config = dict(
    experts_per_token=1,
    d_expert=352,
    activation='gelu',
    moe_layers=[0, 1, 2, 3, 4, 5, 6, 7, 8, 9, 10, 11],
    router_score='sigmoid',
    balance_bias=True,
    n_kv_head=6,
    norm_eps=1e-06,
    positions='alibi',
    attn_scale=0.177,
    parallel_block=True,
    optimizer='soap_variant',
    lr_mult_up=0.79,
)
Below are experts of layer 3 (counted from 0) of a mixture-of-experts language model. Rows are named router (the router's row for the expert), up (a neuron's input weights, with its number), down (a neuron's output weights, with its number) and show model dimensions 0-191. Each number is 500 + 40 x the weight over its row's rms, rounded and kept within 0 to 999. Numbers have three digits each.
Before each expert's rows: "comes after" lists some tokens at least twice as common just before its tokens as in all text. This comes from a sample of Wikipedia text that the model never trained on. Tokens count by the router's weight.

# expert 5
comes after: ",", " |", ":", "-", " of", " in"
router:438520496517508495574554466482512514502455500500526514527541527579521535452398471431502443496439554447440455421423505508517517477471480543493449477511532474456465511512511493540494501471461538413459485519453444507472559437488587520456505553565487542463571535479489504498458494496479447491487545533473560527486482480537439530446484610461487536560414547475510464514506427523509561553578493514484489413470512434472476523470476495552528489510539501541435480542481446472441488548493499544509579476489490500482518454572526518484531566555538445512532513529485540488526419525552492457
up0:481460532482562505423492520542550516444595466446564444511560500522456501505492501494504486542461502518496519476519454511526487427441531525487459544479545497419545455456501497495498550479510584503529499474506477532492491555552503447510474536495422487511499527507485523491524490490566511459530459512465425583541490460455564511528504524504526497471411491428509446483506458500449468415401543556508482497540515518474467520472482533462516541447474531422565505554504491499451451539524482450416471446484499484498415409530523539514432498523499490548505438508540485450391452554481404484
down0:476481542505502451478469464543464551466495505491457538475499519482497496469503508590472463511452515474432484543555509537456598447504597544495579465524573536499513503480477491534457491518491479523540531481461494540398586422496561580428509523503497597526495505440474467553438513429498460492429487439474501470534540554505448507477509497526441556542497510507473490523495542459533474572461525473497485511490476527520513527481542464456501443585517535564560474536522541501452478604449563513508536512461527445491534537480510486550497477526515507473454527500427384511560449490495533535
up1:485474485451480441489441508450449470461579511427527447453520514561434467427433527437464477513538428459557586435500485543468490501500542483524525450560477521526550476478432550482455461471527557443502534499453518515484531458535536491511606551512505571564484450555475467514489471451537519528473467482468504519467528456528541477513465564518533494485438507551494546478457527556512565465503486560580451519504509514509483531451569483540494537521554473502508554440434521487512512459567490538474554463526484471457443497476525519518407467475489429444535564484498466496428456462501565500
down1:545532511527522490448534582563484530495500445558544446575502495496570483476495438477453523551470554499550425446522549486445503496543475490502512593527483490521477508521503471491553486472465482525477550507468502505449470498424481482531545512443542519444504519523583483530433437499463547576485493541558566467482590478592442496514548440517527535470564492501496526497474488445520475511517490432468480489519492497501522502499445443554520460508502541560536513464525493455448575522448519492401453509508550495563424533503571555597570491501465538522493476519610491453494486534507517501
up2:529482486516470509517487488559482511521520500488539533559517532489461484464516472503541471512542535527513473512445530443524520525526506537454453548550521485517508453439461457563581476487476529481530500475534441423512500495522485532405472455522472489511538536500481506416500534501488516498534519474453517506506426460414433479442401476479429426504575469512504484458504518525458476431562453551574471489559542448499557509442528511507479543537517540551508440559535434523557522530467486473557426513541511525554496369448578565462542535509535493524528462532566494552539480491579489561
down2:541514470476413507597522481502439502426503529471544526412480494492487481546538558533528500487491462477505564509536526543446441474483513440538510534512571500526440465489519514507514476500458449436499464558505542528549550498430519580518481498472478560525570474526506468526488545509475465480539483471564401499534465496448473487541517517577510462555451438508539590498474596497433478527513500459540506505430515586541422443515489530520488502528462494514458507506502462459455490523393522512457548525465510553477558521510446497497509490579478501434428483442489439467495544484546464448
up3:500511510479460522502485519452525497561443502534508468471534478582470395548503545458516458502446495518524469462472512535499584461448505475469534487450490545467493456505457490497510491519536494470537462561443528523470486508517559486450459484545509505451551517528521482592498501505584467616507443443458446504567488502546513488540541555497550548521485599519463422547495540415506534494465508482554436432452478527534494472532463489547480436515536549536533542501523513504539400436483516548550495521552505482498435433430485525563523527450543539465517561435497550527541502541459532457
down3:406501502482455510470522492424565515519535538499462504484598481445506551460525547431473497539515585499478483534527512486379511491484529520461533465519544527479535487507492474449522477425477456471510444495473484444484553480522489395502507453537532486504492477452442452547525562459511527495490459493460484524455538465542526569533403489495422522545538490496525462546465545446483435486465598477488564487539505516487507518538474502510489435427543487465550579455537549454488516436537483515588449507408548437510564542458486472468487504457449450489507516520526488464500530495528493562
up4:608455478538578539491473557548460549531510525529459490491467476455495474460474414440480514546511496523516514525518435526532551546520452468475517492489481549436538451552486507481561506493525539491440461456491540543485505524489486501469416482444543483481564442435457522478433525558553536489509486557521546532503413484515499458423511562458477501471441456542547512477499528538559466455456505567455587534475501507475484541464492483521492483576484598485540463519466525506484491599475490507575548429504494485536489494516557502520423448603511526503497506510507594511466489495502498430
down4:469387499451570508530490556469539471491492536469522485623501462479508480483477588439482569487536484457437529498449552502441477498474496461534493551474582515463568507552523568486539461458525532506479468452476474413545486540568498503510516462469504521472508434517487490469509528479474431518543514494485527511484501481530428421496455524449528510530496516420522497433460513510452487561510507554501491541416493552567503517511517464580485498568543562480540490551530566485574480531478452468498531477539511571461459552458460506483458436549451533503478565533521507572504571497451516491
up5:523531493577484528450416471483423517536501477441449483424564574515507458512494507558488488512477552559471483489510631512532513530511447496525540519517483531473524515467476429475473494507568556554479503554489471509460474559536476533547360515512526557551527515519517551526532541462476484500496480520492533483513508485494451523478470544464485479561538458492528529517444446540500498539480534524505498458540499501518497559505581500482556519555506419540529544527520442391554535540490460531476512414561450492515506522546482532435464541443515468398458507449496518497536510501602512470
down5:491549584464458497516496438505524581541440471488542523540463488427517533481475370435477465537542497494526525478519431539518451510479433398447522472554466504552489554481448541552456538525474455529456543525476506481554537489474487463536583520498489463523462488469540460491494488543506432509519547541442530553505503573462552495512523466535478476522534436468528539483490558497520495556471477511484531581510447465517484471544508529567431534488480514422548409519507508544509542485494525460523497482534441463450561495446539495496428457526467457529418516538446551483440546496502443466
up6:508556472512498424533406506491534562524432494519511438566521492511462461409578512481492551450517516448510472527491510497446496592549509499484439444483529405535525492504495530556467478462536547497468543485506495486441543584528476549497465493509497434452533488530531424465500551499454526502553526535500493513473561535509503527555452459470466520484512480531543351461490407540448505488465540445577524494451511496572545559520485464557457464538552537552457512521546446555530510516493436536480478504512499490478496461428508462512514517481548461428492560502501488506450539496456479452
down6:470477560507530494534493517567542460488454426514511516510497567404535462491460533521547462538505515506552481467497518479447538536475373477557536477428552540455453435545431494480530532451532502532469551426531474488491418452525518488484472501523472472545526551538481527502502490531516507471454484489545475521540539483508545478497453425492446480483494496430538573478509561477567513475512528571485529471546584510341560449476532493495488529522486532485535560531498562480458457501534522476489489508516533540539471456498522508517544496446468557574520474475538514427477527497509585429
up7:487481562440531559545544533462447466460512483451439516430469441499534498451464503538518488492509532535537447505531550536438466522462510512501464509531541527450427446485521479482477519494461559519488492463474437518522523450600517577551574448518519524462542529506493599558500464541480467486489570514503477520428530432467535513450517501560541457529569459477571445468486498502530520585489487500487422475446550500529554482563392455482500508477586526458482513502479492556468487531541568551599485432424515523512534499513548509499505475557479473521489504526491419474495472526464486466
down7:503526500517475470437543504448439522493494507564532421531519513507484478510568508523520492501514567603517493476536546567476451464465538414433478463515416437548457477472495499491558467530513519509513471536490536489532413521478484472528497559537530501458492479533539476480420459489488573505533443407534490469497494565491438479564470543472542549503473493483420467520520502458488487510527478519505570601486529510478458582581536625497553491546428425532433530441545445437503547499471545462482484521541493498498517558430502507529528526494511551562474483514485501515448529516488495510
up8:516508494500381453486409454513504379430493491499589527468518540524455593462504453558438471430559521541563519562438518512543514485527516445559462509512508501454471547552537530510451514496447526569422519528528456486496425521484536512526565525486455508466518480622514510490453453464542491462427526512519501456487565482491540535453578485511482489537493581521560491451466497504567514458466482470461526451485503503562502476450548447498495513452515532481501472437485491525456420518498534517532512494533503448529541531485544464473529480487509458461504515422498467503527535563479480519
down8:486492498528498532529547541507502525499458465488505555492533474547542456578524507482501525530527544590553550504493512476535537417520486504579535474494465565578478535520594469440502469502505542478478428498470516457520505493516490474503557553481562525511506536430508465539497544563415506497452505474503475458472478475488391436388460501564498547547582490576460501535494506497453503531478469462534522495436483527504528418584568519511479490506486496478498568571525467441529461513407501409456532502450508473502504564501529504527497486428539511453479495502513500606493521504447472459
up9:526506460510505494569585491558518501544525584468482513493559484529419505525488474577402547454485548434521465456416474543515539463486518440573521484516489444502459534512514531511489496482524518481558544575535532556452552486455537534479497500472493430519507508417477490618543410411532521465517491571512535509498468570561488518409558543507488478446516522487461528466568515540521516475479549464534513462505473469520457584492541466512495510434600527475575504413454526518484502473507473467530463466524526511512510509494465505534477490497513480532481486533489513530517474412509456454
down9:485461464588545506459527433532470440480538474499525596536498501503470402489452565504525432565479489520458456510499451436483519461506491512502510511547490529487513505519559448535505476505444488527524434510524486521534585561551501539493447529488467549458483525524473540490501549480484469494444601423546481489458505530509493492547453443462553469457530458515478462449517492454524470483502446473473528556544471524513457384529544467477476521459488493427479521488500476525455578486480586547505475504476543499473559569546561480413569542517470464531515423517508508455604478565518519474
up10:491444526527512553487521474549524516570471574518495531469499509578524551511502529390535527541481474523483527448505474563542527486492561529492524422568556458469497459513533462531575491488442450503483484502528544477498548524425538507353472525483456471514487486504531579554551549452484528500465575524489486500527544572538456459442529528545470479519527479529555490522518430452545484509391491511511442467477467485461472484452531535507462449548499471582584514507470484479519510476462457439469507446527478507463476497478504496507433526574538464500442506528420477559460466458506536452
down10:422494499485438464501618479497491553477575514545512529533486531455515461478492570481494521501495456475524430495470524457471478487427525513426489454513535550460479543443480501451499484537476522428509515520478504503576481546422550512530523437502540514477461472481471473504484539515478547433535515467508500563429554507423497439505445483508505488550538448523473435493482508506470544461506468523514572533479455440521522557502473541419501470457457505529478448451508565504529508499527446440491486557511419445469544517475453543487448504517363527579560427531568449513503572494472518511

# expert 7
comes after: "==", "\n", "===", " ==", "|", "Personal"
router:539530501506493517519537426578448521516529460433461531548467447495483505513489459548480485466477540545514573435472525579473564548511517480468470456462495521471441469490460542505511497496463497512470575462481494512515508469435471469453499493507430545504540438460583499493515505519495503533410475496505405450505446537500446529541466573491523517518480432507527531585494583613531560500517461574471499502479508510485441573448458435539498511536487500487531477521484561465511506486432480539477507601594486583476522454494511484576518469496517438456446508493522509478510454442555522548
up0:421469512458473471510453535456416577423465499487544506573502434480466509445503447537511450550513518513595541530529454551436507500507498508499542520615434490534509528478503539555510462455513533537513504548506473524464487511566507510466465502464458566499452447515489483569458567542440493503522507517454497515474549482538500442550473542504486466512405565403615512568510477490479498498461538510514493522538547527518496570520461442528495487565477509510477492544496512451550479546477511494448556490457525493539555474521539509471508524426488542487567478484550505422574486444477450453
down0:493536507468527525532524440514524496491514550566510472554582569467562502531587484465555490528443456465488501476444503516542611527447442502462448453427565532454517522516440481525547519401462529521507519483516454447461466514502545476479512546493496504538470442464513480428492451458514462488457528552514475472513545498519515531554465508462495482570497537453577571420488530469506487443560520482432458521551543560506522509463494509441465483506570549494501530409511552441577485499455511477530467524509515446488452504527521458538510485472482430467495560461511553446489477396504482555
up1:474503536514431481528505497515482436540539488460482539547554500476543463490504509508501462541542528525500570450503480534534574567548443557516488444472490473507503458528436481502487485485580459454485540501488491572498479478471473520482528511567521555458589520486565507496520564502433517540448450458541456457454523461480515530494531467579491538476491553510440495449502520591508467508438474459438524488546547472493537469489547496506465553414510516467465545512504505457546490473467430480584573448513566470457536491505514547458489409470447561449517540481451535440412527438457505599
down1:488514498548580537419467466524492554510480529504500529520498552464466492471540492470511484486500508493490491455482456488623481547519521429514550492467502515500505532446486485558587583494528512464521520514556586498495495487471565479447512579486459491512483539518564487600392466503452527490544533526453442557536535523411449477514543518432621504476513517507566524436510507480478452444486433479539517444498466484509516549618487544485487469526467491502525520499442486561470536502541509548493552584510485534504450476465521450471563497475467473531462521488446474544550476523500460451
up2:512464484498583491481564446458481517509428464493566546522551505502457445440573582465576441474428562556444437508474501483525500445483497489528459520490516573515509497495455485515482525443559567524467501492536538522491511476493505507519483527469389599511541525498469504502542433477520573508457458543511505498542512504465507589493464507480512524515492519447407546488521554488487487521402531517495601504431478533466463458550524499472511459460525524487496493507492473457508510506484461504511532611494520551481477455438469482492508506472507542508480458417513573547508576406479561524
down2:472509557497519474569545578486512517534547493502421514528512476438437472497478447576440509584501526540515496506436497473504553558538459545498559570478513492519405493505524513580565480515478475487550508484480536491505466490474511551556520496554530457476465496558529446513491519475522495499514520439504534458464493537495504472444497577501483404492433470484485487525572482464561584567573523517512447539493493545465494505502485449613532508542564436507486520472507526513481514496489519523491488389456448504484591579479432452453551469498479491454520445562543480433497493524546521475
up3:457520508561505459491490478525487469544535487494533461514480465545479559496491497515532396478507539456524463461503505452440478516515549495452530497543480495474473551437491472454509517524410596467548514552532498460560488453521481449556499505595465511459435483471504410512523452461458485535475440441496429480475535420576606425506564471522469512540533470507451461482490455517585553488529456485499494521447541509544515569560563549528495475485529513507535538487493439474488457474500531483478576552461465461540494460530454439527507511480468475431523508516512573564510461532426570503
down3:441479603470488497569481466495397557507512457542435453495448485536481499405531535470549536540482512474518466496493523522491451551531458485570516465494561554492516486496517528543508492576444474520440501472505465546463481518446551543437523487470483474520541519498514547424446549509476551514425539435581475460559452562450459511519520494509467515552588531474569462495511553537495460480476481453462491489525500512473463450550520527543453511568461519449586418484455579518540517515451501484533533505534506507456562553561532534523470507492494515547541502552500481426494443464451458534
up4:497571564538501549518509555510533514533470444500511493460536525543478439465494513537533523422466512521554559450547492465491479502567519490458481485479484490439526483547493443530479482450555552450453512511463484471431500462498453426466433498518486462494629551535553427538446484482476505494570494460512533501489444570558375485466500498548517563495553462512524556476484541462483506502485495498486468561524518486472475442504525458543489478512500508512491491504558464510510543491422501448500552452566465481486470489409499489500553523546457431511483542515502496447508419633523445573
down4:531522488427451446542474525484484570528493439523505482535535545386502541541474502492486541509545468486499469539513492505473511504515584483478520423529433581497437482491496495550409471532534493589448531430489469477459507546560512450527518490475517561454475437503499496479471481521438429476493470558549533505507460525443460545509459528507593470527478544531429467501496490503539458539473476479465541482524472502558532565455445458466513475381421456468557481479470520485464472441489564465484478544469459506518553446543504429500456458487499579451476492456474481536561469433489521474
up5:519478488529505558546474434526549430500507474567475401452484494511474550506552527465457479478432472510496530492473587527519494489543445474486430473499520439419538411516475525523508529519471532523445518411524517496547463522524445463469517462490526505504515485443607468469587515492461469516504519493550543486561518550458464509562550573510522504503481504491456544529521420536542491548505543481481516526532463484466571576430473499516479492521593498538534454463529480479532491508536459544533507484470425366505527504527519607495565500485492521507505563471513453435460533467514532516
down5:479539457515510547496464470539512462471509442467553538499496520497577539498476452467517498472457475510553447493452533477569475453553465485455440570445506496500413544475502497460471554535508540500528514500493447573518492571501515458528457499528479498474480474498572505466554475474490550552494581580505515546479523465530555477449527495472518435599572487588527507454496511508486525500414473565520386486449412503463506482497502462469571473540441543586472478465470495419464473486610503516447511498505462535517498458472481408518480506508488469505453440515526497524503530486571465451
up6:458505482466505380488443468477470559455457462499538585452471586539535480546524556515524493482506545473535515430539504456527465529479514500548483486547506446489463410580491490447458513495464518529543447511515600524458409518527468477472456476492515481539525477473512497500545539502543500588482601531543474478490441555483507472454508454537459517503551509520417490443499475443573504476601516527429481508468510466552527496523521473541488438505482554457542490483516556432464410473553472465578510483497580469530442520506524443502472482472494457513528503500521524489459449483479475451
down6:556475506472499514492508472485514480518538476475510506509477455546408433486513469511461467422486378485515547518450457544496493475493468496402515436512499608537517555495461521541499479447467507504435566517533507533532531439495461506487564524452492494449457498562500555544525470518502449550502427548516445526446443474509487558477555473496500484449437528511504538509511487482493504489523505432511555426409431613481456498549487524557518482515440486479560552502448478557454441435407518545511525524505460518419489527510466500519546466492522499468433489491474479558469505440570491508
up7:445425539471482545545442488416560513570495454511513408550515525518507457449419483520535504530520473426490470499470472511515465509478465482520519415505542469497455472388392518501573448485457459507589516565521607513545512451436526571505444497529541556496490476471479523436524460528564554471494523492533418535476527546522509463446520481470511523529442490517507532509512563549503573485488446504549445563429541472510471533467500553477475481486509463486539425511461467482490422457508462486505478505512501500448464460518543545535509558530466549463523555512539480503470487523492499473
down7:493505525531453556465519463479455410482485498453512413547487507522524494497524534556485515497510509470478560522526524487526485459422478432498484499546479522482480437550459412456467580463563446538456461435464475465468457453498471576471543462517483439464508443477560469517502516529474498531558541521589520498507500510473482559549502412516512542472536469471495510562512528460419455539492515465449478495515468469519563518459515521538487483536437526501543434444489442482521522617447538469438476522517477503510549523566401472482510447453519545426513464554456591472468480553479521519
up8:510528516515519514459526507461512505470467466560460507537522537530498529481519475507511487471485476441576523467457517497453512488452433516511429445477559501471522493468402572572547449503479428487437507488555533483458515481492505518467464492482529534450621539610512534484497488548515478549519525508569533541541514498532505531490475500544562450507491485500548481471533533524489536503466571565515597498574532459501501476535483453559427501468547502492494427533487440501570478452487495509539484425560498525452520490529470449475474518532610387438465545476584454534537478518440478498
down8:471476488525517503471408457543467440563534417472535473558533624523453478531501495445496527578527508528461438483524461559540463438507538467386477479554434528491460522518584505478531550510566567460498570503483490525494464498530498466455503457548509503541507546477518496465485547467501588530500491463518497505494476465477510508536429543538546420510534496457492494482476584465579456489532430468444476481544478563466474509520557541455528494476439449468494541513483474510467512516496515601500514458593541583500510493482534460513530538509514492445525506455488556443508482516541555505
up9:482506458467544507507469453521502483483508519496548489486496478552431468511479475476444446512427511484497511461529599484488495418489481466423412501567455489509519452524468532515462505473434572503503460537470444419500447551481486551455475535458495470480459511528466528593472508417493448508510399497529539518510495522512453455469553459499452540485552380544468527532543532467527515495478390503492511443523544512557415517493541524506557477436552545490458506516487547570476518480516515483560502493533512504451477525457486505432579534550544518427444515514470538489498495541414469532
down9:538527473531532510497518485446485470560533445535567499465498472486474545469534502575447512472460507489537455565531495401530503473516472532441482434530481496497473555437546487507574428534565493516557553526501546482535538584587511569535520484460515534480528455513459517504496526462514556496480490492464492557500487474499522509504501502511489513571464568458504474513458503452462552552560480455435468559467571478452557491532524458499485457543468541565454510584506462469509503446524543429482457453536580510532534426537440456491452527416505554483591506482521494502502420456511408496
up10:516463498426487453512612492491599523484506538507519501484449487485493496509481532442536492557517434588500551485424488519459506398470500533552479548539450446483487455485463488517385538496451523531494478496479505488524505534568438432466500546468596553485539526441513505576528523540491464536493483514388578543508471522544449521507451511484480536558484509446473513470505561458544566477426438479442468443512545521488446504511477496494470514471533532493472514558487466506517509485485462541466587516525513469472434516501469494451447551485445534494517469455458489489493565532482560567
down10:456463547465554445513498460561419460528496523504446537470563486409490432481447517505513531558540491491561558467408529452437493460402520584516498528479516464537504493441537506491512563517475506494423502516501556421553482519521543466523476530496552449480499521456382514506516525480556574540525493502512478532504402458485540578470545510465577453498463450491559490516522544500485406520490486495465526520522499540488500538545515449519488478541586517495496515561582534452516513523481531472468464505560510479535562460533550527545507540539508486486451472497530481451479544480496568450

# expert 6
comes after: " the", ",", " The", " his", " that", " where"
router:473492522476473520507524480462458473467415522507539565498494499519538459442502454520605443501479470436432551569444604515500507525505447509498484483508506540461465474478516427493410478510542527484434526579431500553487485445575552537471495471496481504491518489418501530459465543516478435509518556488485523498498500476479494533482486504444517458580436499480509530548508569534504514525527495460516459498533596496558451487503524448512445512516566549521445591528574493561428482486493513522485538496531476561533435499567518497472476506405514567445518518525411507473417527482508533472
up0:533512555494587448492526432565482528456505545494588500424466523492524473489443566504541502502572532495543519422584477486472488495513533514549472507556521420509428532482553482419508533459448485499531517505506539573524481402422541406485537530486487524453453537475480427484422568517438461567505513497464528482530407438468478557527480512581513517490520478484480546553484520539514469483459430496472497530499558494522486490458490486598546546454485491508528460473465449457573511469483530491493461523457515511578445440448505546523462487477516505518513534490440460521508487518516503480
down0:456500500480481576472405444464549456546462514467584450517483496459557568495520562534533514493507500493502506486497521542583525574513522542486577541504562497428539484457443546499467466512468525485535395446505456454482488536518532505508431492517447443523506454529460582547494429477571576515507381512567533528530536452516453547545519503531542485548482458499489478475472453560530455538547488524488541553447494482504505538511509474469445546470514567514456529495513481466466500506583493504529521388544484550490451451465499476524485477481533476496559509586506461464512517450512481534
up1:549534433537472563509519501454506481408467532529487522516462560487525448505501429500435545431504516541533449502454546480471470431482486492440450448489513507501470525452439455562548482470559527492440524512475592542439502499509533498546478503445505520528502497465465566524533489461516464476524482463475457545609477486506523542507476523474430514500559408519507568508498491560508475501603446482543562523498529485435460456538481474474521509434495554468532430500464485536549418427536503451498531467562593480510518530455413489445484494549532477528519516488423499446537480468501482456
down1:473494460482512485468528541483520500501503503418575531487508484514505468517540460506578480483456531471449476487473489490535545459511534473510468477496504585376533534479510492486484508496609478504505533517559469493471470467480423506472573488565472491462474486480531544515541556417493497522505502507508461486493441427441556512429527606550521563485519440467414438481476532483483411440529512475468505489511534529491509414517505471530461579488479537515552507536524546405512472483527548525466431483547502491418462542506503481556551433507453466457417451572530483504467470454488446533
up2:538588546491514506488521496514527467529531509529506562424430492441509432530446495487522385480502473523488503501504512545467533546481471526535473474531523395530530472500607507532416484482483463492494486456600549570515525477428474544453483503510478544531481483498552480558556467529485554452559446504525519470502508452484459451505517541636481581540550513459533496453529519479445532541446476506435534515492530541567471494525515449517466478435538496548472474497505484481470474569468522454447492506534535486478390489474535551450500536521543500450523504498415464490524489466488460452
down2:486439453486476440474524508541505547524434476506463503544541553635465578494500500551514531537499462446502460488435439466550495497511539539512467431488495487557473518521419466489542461546428524549529461520428508450512454519469531559563478474507514472440529514544527467472456543491505484525513503473457503501425434518508481508483468449437483448469494502447465452526474477479535480446451430556462481524469486418476471580453512521560510489450502463490526421542539492434537506502593516467542539478514454474559561481525459568502512521495463486567495567514526523447521507462508529610
up3:489484441519498496497499501504473484444472514505521470515525596562518449488492451463502530516456496588551484521463437480606533506471479516572457456438488572530454458481411491562564537428484444519483552520472542567492524448578508532482443539533502499476483596514497444507493543482555402458495506571474475436533546520490489518511513439441512476516477480456544542563428464505422456534536565524486464552558559493504449462531511477466470505472465540570518566508496498580532495499486532494501442555510473488529431458522515565518432494572511529470532480514453529513489500522537511489
down3:497487550463488453483561567478471496503513488568543562553521511429533573579542569451457493450461445510488497520478508491539496473556500535552527482489542466495491513571509459481533497487414453514519513477487545535511374428447411501491509555514475547503495523527506484522467522533558523506480465514490556526516439508446427462517546483463457523454498457535437539511479504490555576492520517501463485454493491527473485541531532470483446517462562459477464439560458503529511493498502494469506600578490570549494493513483493555616507460500540372502500546458544464485495528525470534579
up4:430455420453421522502514507493466536569453451439507506506449476508468508460498500510462526468490530533496526427520537448529512435522542566580527464523417476563515515539488402554504448551512498431453593469483506529482534465543502471479475494598466454436479442419473535469493484525455492544466477527528533455486524530477518534461459526485507517471496443532477596513491546509524491480520443510481507469519439492449482470461478499484485511477533614506451516441433592514527489516463460552532566512455465488472553470517491474461558536534537436509548490516458489434502543533550449542
down4:479485546456496476429572520497437520458489522509516449512600540462483525509373583470527486487540480491477516508486530525392501507529525497561574456435460511450448471467514451500522461471491508451529476530433429506529512397514493541496452454533467505531514450515553467490475564510532493541566526438522504549478490507484535468533456521553453507532472598473491543503520487431463453503490491503523552520494508564438409486520480494485505482465540492448551552461472481601455555531437518501492549439457521462506454553458533487517500507448486510497524479534469577463508418562504482508
up5:497516529523515501504502461537545479547470488457554455462521511429558496519465463471557536481480492520475438419431495501461506516442484547539430542505500446552446548513469519498527438484460472487493516492478506547596458494457528525523450475525478519443579516410524503498470566519475489502480547524496549492477504585578509455535497518504489477528514474514541500534596502554493512544484488603566535459488499425478535442539501445406479494471517445466462516488558469538584573536524520432377501531487518535561505476433507508454496567536466494529494523444439501547481511470478478570
down5:539524502432490464508534519471473507459496496501482542575517498571461487469495487602445497486505499470495594609580491466493525500578480481540526533445508589492518498513502462489441580523539556521495567464559490447462423502474480573451478491487491555476451481530427493464518531467486607522491503526471484469487549501473428531532535503512542497485493577462503503448530509498446451511472495438451449507508441523484512601416459508558542571415497536535505492459465519467469478533496437545486505482514416484487434470506488505532544497541449483493532540493463420481432463502528513489
up6:562543519511477445566511463578491470514508488481480547531519448505468496419517495445452443513479578461477510522527476482446499465478472481510511507482470558512539456554487500570450514483491484487508516502565499468440484457574490503538551506485523543447483471490488460411549565501464527531470493606516458537475484500508524537579466476492479503468453504494503577581486560469555559481510425513537565488507525473453493516485550447519511455440488509507571564532510511496527452548514408515558474575509563457580483482528495561469454465455499510576540402546447500471516541449498543590
down6:466481440510539558408420467490498545511556446479525454406519523553503513554459489449528517520540487525497525481552503548453603545516536496514525448513524493496545572463430545514459541541505487464479560471520507482492562568454487496497449506490524455507573545535476564496512511477484544518511464552451505487631489474512477453495472493457593485450554524495472510495481474530483467558461495565491460509528516504570553464527434468468512448468478528497536465508594441546544510441531524550467521496474414486425496546497500456435518452426486453484511506499459528540515511436526441461
up7:475452590451509476529464529499529510568472477515584497537494486386496412481521482490568515486546505489449473493489485476563520475497511561468516491523472496556518504472511527492501437462487517529513518471490449500481504428499415489538402498487480498499474509389540452533546421460476524492472503592523549539449505540520473574530523453511480496514426532440552391477431527483503498454534504563517454488473517476507552486434486531542546475500496568504503538578515520448508501483511525596521447498471515524515555530530497424455480505442525586578467503501469446502495518467441545460
down7:503622515594491398465495522513531495513488568443480439446513420526535520504462457457470493561468489428487540478479541444529495460489465535529526462527420437494498593501542482501528470588476504424474472378513562509441555522514515467468554525516541494499488495490539519490468590489540483488448520440420441441473493544509500455488571541461513452471547549484543536453524492489475489497487414482518500479529474486494515485535559466548548484479500483454505466595457469489499488433488524471471495513512445523545498529474533481579452502539433453506551510464503468543489520536495512508
up8:525491537507522571523544531540492465558574510474519502510464519542486439506506473552528460462528465438481525446519527530473414469507502458563519454534486517542524540510462453551584523600500454498604466550470499452509524506425526545543432472507504563564469517492529468555474539523510467506481457520500592491465413551533442479504443511530498547498415502529542545476529539557484507555485487516456529589500446447487450473445552522492485525450540533482467446425464521558498459471476474559491496558439532476524413489557473565462483475471515464563498486461482533548481495545486471447
down8:491490501486519433493442458504460513453537544484449481506543474493513510483466456541470525444493518495474483517545546541447461522515513571396512555536496552421525417476530544546513584450444523554529518441490474478506517513462467515505485576470489473528448505527495461452498571568506475486585471474441480513509452500448414483454524461497494555447522476489514502501528422535525496489586393552515546523489517452553460540499562457504548450516501417499485485477488468568486524559563573527442447507444480507551447514495486468501454492459504482523501515492577536463593585510532477461
up9:486533524427428457537519388555470515522563427584511459563502494561513495541535550492522448525486529487478527509495502520513543505465511446493516568503521550530471493460440454521523435490459533492516506573438587477487504481535466547542499493483453467458469541480497466557514510529559475445494503503383539497510407443523447547518509450527503512504465516593466556499511513495520503538538450504571531455467506508509497561510511542552481515431551440516508448468468506498536499505506531491483477542499609466467491435531441398556532528497518527546497547468435460449420523502478493460
down9:459476512566573508534506550506482560598443490492500512474523439488492455463496465555500472536485481606444463535444456498501488498507477535409500507491527481513516547514557527526502578552563508552489495570458502530480536463580534432471434483461564550512440447460518596434484526527455488446462514569533539501450545495561569476464519548533549500448470514481518481507487503535529461452445542429476454560453501410529465489471557445487507542527547521527422532566535461493572482469470488509516463446478436563494520520472490536484459535503533478489548485557524478459501483532541510491
up10:474531525512442612482505464462519513524574473534578524489447436498542562479529481513468449525513459514505544481450531532530496471473548508453545442528488529460521546498486540444532452475512530557443451525522512487535519488468528499479533517496529530493437540510531526562558467505473430455514545604417501542536540482545501567481499421489454514501499492510579434557502482486508515457509475543509461501473524485470566540598470498503462483490481560475518452456454439531487543438498486535428449548490465446504496469582464510459504418546490550492562526442578457396525543518451492509
down10:509432465555512605449507488468437530499487542510496439497434477492455485450477459485484487421511514453487526499535471522421526506490521535428529534508494501461490365472450539557544548446522433476532438526444542483448456482468497456514498464504460450526494506451491536529530552546484548554524472435454447572595556482534476423531519524473510501503438457504512531529474501562539507502438544584544516553489514479555519548470517430551476486487434530502448509466584503469444526453518591523545484430469507480521483483471536484506453529494463513466472504481474530466540593495501506493